config = dict(
    n_layer=15,
    d_model=384,
    n_experts=96,
    experts_per_token=4,
    d_expert=64,
    d_shared_expert=128,
    activation='swiglu',
    moe_layers=[1, 2, 3, 4, 5, 6, 7, 8, 9, 10, 11, 12, 13, 14],
    router_score='softmax',
    normalize_top_k=True,
    routed_scale=2.0,
    balance_loss=0.00606,
    balance_bias=False,
    router_z_loss=0.001,
    shared_expert_gate=True,
    init_std_router=0.00988,
    lr_router=0.00129,
    vocab_size=50257,
    norm='rmsnorm',
    norm_eps=1e-07,
    tie_embeddings=False,
    optimizer='adam_atan2',
    lr=0.000688,
    beta1=0.9,
    beta2=0.98,
    batch_tokens=[65536, 131072, 196608],
    seq_len=512,
    train_tokens=940400000,
    steps=7195,
    dataset='wikipedia_en',
)
Below are experts of layer 9 (counted from 0) of a mixture-of-experts language model. Rows are named router (the router's row for the expert), gate (a neuron's input weights, with its number), up (a neuron's input weights, with its number) and show model dimensions 192-223. Each number is 500 + 25 x the weight over its row's rms, rounded and kept within 0 to 999. Numbers have three digits each.
Before each expert's rows: a language model's description of what the expert responds to; "gets" lists some tokens that make up at least twice as much of what it gets as of all text. This comes from a sample of Wikipedia text that the model never trained on. Tokens count by the router's weight.

# expert 50
Description: Infobox location fields. Line breaks and values in infobox fields about places and people, such as Location, Coordinates, °E, Place of birth, Country.
gets: "\n", ")", "°E", "°W", "-", "S."
router:518514480493515470486524538506491515483486464485481483562521460498504539489520480493470529463524
gate0:513504531553486472435475536467527473517490498490472459510493485525537496497483480475475542491499
up0:508474464515516519483530504506514480500487497505513503501518480505505487483465468519537515474541
gate1:556514492486546501521514524506460493496478521502486518509526543486487506531504495483480503483470
up1:571515527525520496533518487510483516530508492478501527488496486507536502481479476519508535505454
gate2:489513503521474480502490483523516505509477496502532484507499535495498528492527513503504475512494
up2:509476535497510477504526506510493525503513492505451513490511468492502489533490519502486531504454
gate3:531445506482479528489512472476491514533508530474483526522503529480548516478520455496487489522505
up3:476501522480486479526477496493534497487502514513465492490477500534481467487543496486507517534465
gate4:488493509488432510466475475462576526513481502479495496500488497454480508460529462448479469482536
up4:549494456512468504502499461484491494530476532480500494498504502500532523488482500501484482474527
gate5:525510516487497536450489507509527535489510527502522498514504476509507509443504494453490493546505
up5:518496487492512503541423451506481496479482469468482496505506499505485505510516477489519488495495
gate6:543486511504488458488486480520531484540524516468536491509504482490481487487494481493496532472450
up6:481509476543508509527538547447521508489488472506499483510459498498554497482526501523502465463528
gate7:559507512469495464477471528508491514517549474477506467510504488532479508514480515468520517496477
up7:497504466491515505495518483515481516492481542501494493499490510523493489507504460510462467511517
gate8:515508498518483513497475529444533511502480477492491521533548496495514478502535492511512506475535
up8:482486504455523497516496528506518520502527530461489490502521507520479508519518482443502474527506
gate9:498519528484495468479546482494503532498521479413540482519482488505514453501493492480521534522476
up9:504481526517480510531473498512508474501489499554490520492507514490511525492536486520440497493502
gate10:453509531495501547543537521495541539512494491537531513499486486522482490537490545521516515503481
up10:527524446478509479475496494480467492477488492486470518513476516481491490551511532541503487464511
gate11:450500477521523536494557564484504456477506499509468474507492502483517488475504479486460498445520
up11:468463472507508491461481469535514495495493452493524516499547482517503515493500548488545477491532
gate12:531481486478516508474515506523512494501497482487447538505526523482544494521504517508494548490554
up12:485479449543488507493515530521409472495492509498542487510510488527507468471536505480538592426464
gate13:530532446494494462514482536517491517542500509502505511501490486507548494519490481508512506471484
up13:490510532506492505484509479482521510468528492485487515492452535472505487473510497512496512552511
gate14:538500483480474477444544496469453484515482463487472514520487524481477544513499540515503528506525
up14:522535495498521521514554537465525519526493492520459497489486503466511486475527497503478516472487
gate15:508466518472506469484513561503508500510505533512459498511493462455477502480511521478460492507508
up15:504526483505472484539491487526510475532513538529522490482496517544537486496508477492528551500442
gate16:494556489494539491513485461521488511525507553499471542505501548511514522547515457491552468531499
up16:476464514514473540511508432478515487494511526479529530485518483452498467470481498447524500534526
gate17:507519453516518509505494500502491490518508471488515482498502506502497473532537504506528554489518
up17:492471487476523511481476492484482503510510558509512507510520476499513500508516498507568509445481
gate18:535534502480499463534532529515524541536526506471527489502505507551500531534523480493507533497501
up18:488485480508494483516486483480504462498476468498475496508523512512524498523489506499488475522493
gate19:502489501533548491461500497483489481470455522483489525500520483478537539550479490462513500495533
up19:535483495510505485534527564476515494464504474482464530500522502521453561487511487511526475527505
gate20:520483497507471502503498475516512498509486484504471485502508512529501498507501497478522530526500
up20:513550494499488519490459511505504512509483490512495473514472507520482529515498486521534496485501
gate21:498495488481524503492508509535483503497497475498512518508494521504549481451503478494492497515524
up21:533461506508496454487552516490546517467497561491483484505490440484460520520478520511501522474442
gate22:539505512534506493476506534512497476467491457497448512504512486468489529483473490498487496462525
up22:476482545494488529513516513508494492502502541503535500510508537493492504482519506510506525508456
gate23:429500511491500506523561546517515492492497466507496498502491475571544500488485511487457476493543
up23:470448533468513475508541545531523462453466456512505506490524462554493461496481548509494475546532
gate24:522519452486536474472478535495481447480488467538475506509493512483492502480474475511507428488456
up24:520524482522506497478497501503516457551501490460478526506501478474514492514489488523501487506468
gate25:501521443465514490489504486519475488487524469514504499512480509539537536502519498501507499457533
up25:486515474499501509500454479532472505526452486532522466511484504525521484488490473509486511502478
gate26:499514464540517503491487510490453454462495489516507486520515486499527490553538506513472488533479
up26:487504517514466489473525501474490514454509464468486507506480491512543530481499504488496485521506
gate27:464528475502548534499501519509482460522511508487516533508516551457524505525521496531539504521542
up27:463466505506472527458496519555509484504484516477508492502500489514511489495431564489478478487471
gate28:535521500520448495480490467545443506532527458513497501504457488525561530524531466513507507465528
up28:479460542498476519531502487490565495538547460498556532492481485517492500533503489489494507479528
gate29:548514495506506508518503476492495512506475490478523491517522530442532532512521514483515547507503
up29:453506462520486461472522482516491501507539507500459498510508480572522524479497489513467486479522
gate30:496488504458488519540510486493486495475496542510508494524499528480502502476483460520447472541571
up30:522499466482491479543470493510526508514490523479490476508542496448520526494530486516546473511510
gate31:532487443488506501467479483500477509492496495485522490512503487485557499501514527522462495462483
up31:538497448504530495495516480470518524501476492493479483504527466487517533520501496543474469459522
gate32:577481489512508495506553513468507552494479465463427500508496462450571499482509504491497487477530
up32:475516459458462506494457458516458488509508499512525512514511512535463492482493505485488495480505
gate33:523563486487471496521458526519528518517560508473447482506508489529485503452525499505505511480454
up33:508499471500517468476468483466475498465444496496492478521529523492521524533528481536523477490510
gate34:521509488469512470477475558505529481456489512504440502505476460503482509478510515503523528501474
up34:520516512508483472510501487479488500526548479465525466505491510501539481534534500502526520524500
gate35:509463485519503503520506507504493484483506484462454494504493534507502486503527508491532472504508
up35:519466489480494485501473455515538481507521452462464499505484526483485495540512497483513492485446
gate36:520476497516513516518465486482506477552505512436465526519532524479463525522525512501487529506519
up36:503502482473495451535515559512508489510543512430514485494451497478487473509517507481472503523495
gate37:478497530506506475470537522462489543505551482484534487489521481529500491512507501488494462554477
up37:468467504515539500458490502516516510470498453504513482485486467517491492485485475505510502484539
gate38:510533525537473530507479472462519494515523515508499483519523461517524496492499488522514488516484
up38:511476511495483491544471538486559519509481434505515512493474480449486559514460463494457419475467
gate39:479489449499513499450490492531485504554497521558511501514513503512472471526473483502498524482496
up39:496538488477509517479495494518459494465518483531466455507501499499522494513502510475513495475495
gate40:492528468509517521543493446532473526512505482501497499518550489472533548526513496496518528458519
up40:483489543485543493518501480508504478505510464502516519508501508485486503491498482510523513517534
gate41:513490490491517528527480479477521503514473521511474511503479529506522522503501502499454468489509
up41:486464532490500503463468502482515510512494483514498512498559498473479476506466489500515444498464
gate42:487485469532492473539529483492486483499501531510518490509512506498465491489534465483484497515499
up42:515484551499531521528512502493472450496547498564455543503544486518486501508512478489556545484536
gate43:555515488525492484524468496497482502490525511504476532513509457485515486486560498517486509487510
up43:469473555479526503515502507498547514469521495497581503494520521487486497494501494527525523523557
gate44:524507460506467493490472490487465487503513507486486524519508501508504506487497512476455477521468
up44:501463517515508504453497468490507499535468455466535500512508518487529523536507487542491543522515
gate45:503480452455520519452465494482500521507475503500492516525520483497555498447507496498457497506494
up45:491509542542474493515510482492489486498481439497491462504523491525470547518483472516538504488528
gate46:505462494495492476474473530522505534481471517531542467510490497491512526545500459526541499470502
up46:502454529542489508513528483510451526500500488503496481509506503479560525505484477488505498495519
gate47:502500458508515488516503484542465518504462509513493511516522526483489515478510482471522484450514
up47:512474525487491445454520522495507538505520513513533493500460446511448528510501503538489550506460
gate48:528468517540516466504521504499497504477483504518494489513493426471502500522501500509487504481503
up48:490484496487511455528562482535520486547466500488469516500530474536480530525496487488491524472521
gate49:468493480473492438502480509509499563487477500496502435533511528474533492470521507545460525504500
up49:533475495507483516513474500498516516499503492496473527516477503503533525487496484523474461506492
gate50:526517484555471472475497495468448534458482491507488492535518444491501488492508505477477496464510
up50:491489479493513491506563474534521490501512461512495527503512469523495504435494485481491489462493
gate51:459513482476492479529461526511527472548518511546515476503524486471490497542515470479493487537527
up51:482496549520461517444484528466516454459537502491500531499469504486488509465497482529495501468475
gate52:507491493484488479537496487523514481480432516471469442519518503461493485477496516510499443463524
up52:509509498497456475515520526499535522537504526468548488483476465480520520540487481454523523504511
gate53:576528504549467455544452496516474539522528497465435505508439489523492517476538472502485496479451
up53:511521535511504472508469497517542530515469502517469526496471526524491535461505497474494467495494
gate54:511472501524542526426478456559494487528484453495484552528531542501467500492472508504534465472517
up54:487526497486490484526488517512479530525535486494461481516495491507504519455517475486541487490468
gate55:463487477518496510488503524507514488500505471497496485518511506473457479491519453465519490470484
up55:490478489521483504505530525519545496505479502519521493507513497513473478528529436452492508482456
gate56:505515517502528486480528545489499486521489544502483522511521496495465524494487503498509510471521
up56:518511522503506477510507430495496504490483499479499476488478502528475484545483529478484477497482
gate57:490480511492541513527512465537488489510505469492464492518530505527550514472530498524472487498469
up57:487517503453535498509502496528435474495499482510487529513505502549487481529458513512496533486504
gate58:483444511477508496447521506470521543463513502468513509499489511447488532497504460514503507513497
up58:475497458475514487506554530498482521475519490499536526492486460522457508535498481491509531493540
gate59:452491501478512463490488478528522525505515538485488460517514526494499473505503515449487485457521
up59:487461515547480504510501547501485499504530498538522515491446467509484500526491480511499536532485
gate60:533533487501517505505535485463494506487518502490545486508522462517479526481507501453482545540472
up60:548506500495495494486495455497523515564523458469480499505495525499486480503496549516523498492487
gate61:488544519514518475520553520547546503525508493515477496494494490549513477517502518474494460483509
up61:462489503546483561528469501492481513504524507510535495496498530509500489501511484490479466519514
gate62:501497467517527496447459450492474494530474502495533505518505489564518528492538457514506473512484
up62:489538530519486517518480500511521461451537522485446503498479545506497468494493553501451536509517
gate63:533505500488496517473502563484559488515486511514468520519540503497483537534513519500535523485483
up63:483496500507521496479532497505469536488466484513542475494490487519508509462482500499503441520508

# expert 20
Description: Line breaks before headings. Line breaks ending lists, tables or infobox fields just before a new "= Title =" article heading, plus taxonomy lines like "- Binomial name".
gets: "\n", "\n\n", "| ", " |", ")", ";"
router:512525475541484498482501495497495535502497489484467487566500460495510520504494484476467540481540
gate0:508501476511519527487476462507493512548517499554529510489515492471465500506489513480467526520502
up0:507481526501491520484476535484459481513492495491496513500483544507557507503482487495483477508485
gate1:489514509537495498501512498526503488493496476510526517530515485466483531490502483420504464496510
up1:503528506451533538511502504487496502527504507463503486490467510508490495487509545508543524499545
gate2:507511479482502515471468506511471515508465484481520477508498483479485490508507480496499506512504
up2:509468473440527514518513500497490493491505513513530529498513501478511484517502531516527497517451
gate3:484460508475477453479556499484535559482482491507483507490491555483519541503483488493475499523508
up3:520518519490507509544512489481479447529507529455515481489510489511471483515541530507497566497533
gate4:485491521444498481483534480495497489490494493468479545498505522494514508506499485505522483487503
up4:547497522493523467521520479515534498448474503516444530505524524518489536475503502504504498507517
gate5:494559459440502483484478474482462519480505446516462493481518470511497476495502478528501452484482
up5:494482518499496558499579524522509495478508497483570475498512525475496517558515528490498482488477
gate6:505446479516502498492454469483487525491535468504534533498464485506514493505476516448496497462510
up6:534496525532497448519473507498509518532516525509542489488480528507520477528511515480547512525498
gate7:480520480455497465501500499525478532529510445493510517495503540478519501495521535485515497507474
up7:489486461475490529488540462495483469507486568494506483489548495505474489521474504505532476482523
gate8:491527508522537492536498485502526479501458519468483511507509509531480544524491496549490511531512
up8:527490504484469530447479491518480480517508506531494521492463535485452504517507507515444485478501
gate9:485502521552470497463542503486477520500481477532510486504484483531467492469487510499498521503516
up9:481496484483517511508474477510508495516519476497471513501514540540430474505507522501483477464497
gate10:533513511529507490528501466516489518498498479449487551500475462503510514483486521532473524508462
up10:511577522502497472477436519502519495499526498472490475491473519482473481500492519491495460486503
gate11:553532463541529510502491493510506482467483519501445521502529449499493512528503480474500486481518
up11:565524444529492501464444502520497519495507500496452474502488482527511521509527473491527480514492
gate12:499537513501509505496477536441532529526462502510535479488492478512488475490512478442447548484499
up12:481504521491482530493494451518450464486520482474491510501512538493505509462548497554525503493524
gate13:499510462533509494514500536502519471539494491480538480514485493507432478502512471534488453499494
up13:523501433533522482527453453528510471496535475495507501494523476469482515515503488516522476515488
gate14:475499490491487526525482541496557482481467476490487500499494494538494532525507444490476459495470
up14:534496470527483478492523512457474504490529524526509483480467529450496467465522521484480497509506
gate15:531501513486522521469512469485505510480497453541487511509490530523451462497476499473499479549525
up15:493537514458507483505473492503485514505507511479454490487460555483515500491474502501476556516479
gate16:540507475559513454451547499502493497497511463534461519486479510518481509483473490487456475475476
up16:508502515514522494504482510512482489538514464508453570510446527484428478487485496474456572513500
gate17:537465478491501430499508519516491509477510468523496492525522485572498523515479492494494545486494
up17:544496441543516458515508480520487535489479508516459514513506436550473508501456500490552521529517
gate18:516490517471515513539449515474500519471498497490511433494501491493482542508494551499517519504499
up18:506480487467519487505493487517516479482498502511514427501526482454506501496497539562502527516479
gate19:474473505557490479533499488509466518510495514512471512517500502508464520471481518503527502492515
up19:474475500483509518485469557510467500524503474529495495497498493491526489492495503442520489479522
gate20:504489478478483504444511489530494515524542485521488523500531503475451489530503510488483499486446
up20:495488451473493504468532502538503557517482458531525527493507476509466464478498545491540545525513
gate21:489507499502488475513515491537501480478502504487508489483508473555504521466464574469438531459483
up21:471518533513463466482505508501455495474540459491482488498467504526446511478484477502439491460516
gate22:472472532500482477499496478530502497484475463494523502516519503494525502544530488453509495513494
up22:501509514486516488499503501529527549525494503501486458498526515491512490536516515493475527531475
gate23:499492532515501529509526525460506525511469466479511488501501505552499540468489522466474533533560
up23:522519539468469497512523538503480518511489502482488491500451519503554510487499544502472514542521
gate24:478518456530518507512471533508476486521498498513515536507488515499493502485522473527511516481483
up24:496485468459493512458478525484508510492510508491480513508495496465493535512513498470516467501469
gate25:471549502527488493504507524453485540510491489499479454511503499469489540484519466514504497513504
up25:507480497450531503537524487521522473507485516518509510491486505536502495487490497474516507458490
gate26:469496479479491461491471477521484495493483487474464518504502543461541498509461491529485514500519
up26:490469481460506451498470504506510464460460480493480510514516495481540512510491436517513572470512
gate27:496492459495467481458493534520519502514515516510503527506490471503509487493488420497484505473482
up27:504480564508523486521522484487493478510532503500465447486503487525513507501536522479505462530502
gate28:500478478549515482483509468533505498531547508492486493495502469495511531468470509499514454494442
up28:498513516490493479534472537524513512499513481524534525477476535471483483505513489500515494484506
gate29:518509526536529479516497510440507487501532484509525493496458484447472465513513474461477500505523
up29:544516485440454488524521494499485522555493470467482505509491523536549563501494502532503439506483
gate30:501515518452496449532488540490485509500477503468528474504512537491503529457469501510484457499510
up30:494513488460548476540498496466522497535524490519532469496523492508491465501513498468552465521491
gate31:509514523441537466539480467524499476506483516473504497498524525519551465533485522483506497482488
up31:530540484498500510537419460518480551519499490493480495503467488495544485490489524498512527509476
gate32:462508473527504476480454467520499482482508506488445485511537526529487510516515515505493470504476
up32:485454477466492515460475488494499509510498504474501435485491498504518510527504551527509461493484
gate33:512508501504521470472550488487489493490468492479489489517506483491506489474482505471506535440526
up33:504466514515505494534511508514518507510543492522501545494469513479527492489534474495501508482485
gate34:508517496485467489495499525464489522524534515463511451508465528469480462485514512470552476505486
up34:540527464539505514514513503490484527511499509493499473495483494537481504496497468496512503467520
gate35:445482487459508498459510483521524498497495496472458525507532478530476531530544498484489516487490
up35:484470513518541506502515541486502539473475459490468506502545449513475547500514520493476529514533
gate36:467469492491537509458542512516500493537514478471554452511511495504508508490487501508510540523458
up36:498502499499509531531547505585511463470502536488494507504532538533461484533517524536459499470474
gate37:470535480489464497479459472506513504473503463510502493494469506497526505525490552457514511495461
up37:499510521532494484475504463497507494475543560477478492497486517486514498467513501523497488525507
gate38:513509479516520455485519503538480511456467475504460500506531525514474496533476454487472482440510
up38:492474486507503493520487499485532520403486504532431506493511473541495494494503448513486516472506
gate39:463506449541482500511494511477530533540469460486512428506510480513514478465504505425492478507485
up39:480471498549484545501507522465509506511493513503556459501476523487516477523509479495541478521479
gate40:510517483506498572494514537458511540454465497482452537496470524459495528472501484511464498513507
up40:506522496545523533539514503458483518500450507477482539490530491498491564513508466518504498534482
gate41:479491468537463471524530466530534447495500497497530477503492528521561511519534480515513475470483
up41:492477492517534498465503519494487468475476564502484518480510449471496477509487500487462498524454
gate42:511477557477470494491513524512502454476558498520422517505447500536512469489493494459471519477519
up42:493531494513504492539500461503501523523469496494514516515546534458486558491512492483517489498482
gate43:522482501482510462548525477489482506518491478509477499496469511540538494483468483528522484500513
up43:526524519454511538486559519504503488450461496507512557506487458558563533520487523482506475482530
gate44:489500455515471493459502443548487499471502515501501494512496489542473487468475495497490506503488
up44:508499497457505518504526560496520506478512486484543470485494468510485518469510520476502534517490
gate45:520474475519519490522507483450472484495489495489494521528494458509530514494482485475475506502522
up45:474473523531490412464534513508506481472480473490494482523537456529509497499492528479489547497472
gate46:534513499540502503435502544510482503494500526499452526506525487501488486480457485490476568480530
up46:521454494534509460492504532455519510516490525497487498482492513521512477513483478460466500506517
gate47:497516493512476472416555501495530513456485534510454478483558529499496484519495481474507485525498
up47:515495485499506489514504501486501526488505492473510484499541534459512488455508495523522517544499
gate48:537451531483530523548479507524497532517492507511549488501506487510493515494495497483542488531498
up48:546510530468476505498466526479523518481483489489533520483520563531501525494495508520499475486488
gate49:471489517495496486520489518528485507509491500487525530506524502487486532534522457487533517492485
up49:566485515503482513468498478513538496469531509510537485503532493491499514523503546515492522530429
gate50:479513503468473527455471474549483533536493462513511520498494517557518498498528477442452502492537
up50:460477474457488464488502530508526497430491484486533490502519497528502515519504538508471526496490
gate51:520493509524507513526513490471490544542502540509470527503507506473506517489485457520476507495498
up51:524524487521492507486503487472504506515516461462482483474465499504507526548493486510508509468532
gate52:491490500483476490512498482447538514523499517493460487503505457460505500483518520545489543478478
up52:501472463516464490467473509503556505499480487519482495494476453545479528471515553525481461476512
gate53:500530513548519516494541485517446492506480476511479528496470516488529508517515476482534526495521
up53:496550518515501527479508500470465469524495464502485536497492522480514520500498510508520522505530
gate54:496516523463524525459477510497501531509522478502491464511501504476483543460512526451498565477493
up54:503503489543530551486496501494473529526494480470510493488483511453511526469490524499493535514489
gate55:498513491483520453493521499478512538506493520458503516510503519445450493449492450488563510493507
up55:507503470479495514490491526507498462463552510501446453496513517551560489486490549466504497478508
gate56:526487483488510471507500487515487488473507460499503494519497452462483457518536464452447527513519
up56:495464497500504501491504482521473523453515466523534494507528453472468439524515491525567568510543
gate57:539545494517532472456470499516496539540490515495555519513497547483498476477533514472474489493490
up57:503454559489484507496493488460525484488568484522490494500504476503497519480449444531539510540493
gate58:532493492508522489475533478496535535483522497480522476511531445481474503477518496464531483497497
up58:497501501516518481497512530495523552482532547520463496496525483465465454483484499517524513522514
gate59:509490502459490515461517478482470452474550521495510534519471499518507509481515488518525528460489
up59:480527497424478515452490474526500490489513484514452503504489514547507507518515518519486476452526
gate60:506539488489431485459534519515514511501539483501521502492492478511497464488502513500518478499497
up60:502531509469505515493489506488511531536480513521483507492472486476494493527476494479490511470536
gate61:515516477537551505533510527501497489505523527483501455500529503501466518490483509517499494510431
up61:469429508448469509442506540498497470502489444480522448507484503455509479476542480487508520484514
gate62:469506434484519535499483509504497514544506523483485498495505489488496499516499513478564478487500
up62:516490493531495487501546512485511492474485490502470501493504500525500556483477469539461466496482
gate63:452529487524494473493476494525558508476528501484529502512530475469506490478493481515560533489492
up63:520505408512478488494469479495500525477536480510569489508468494461495515471503516496536537449532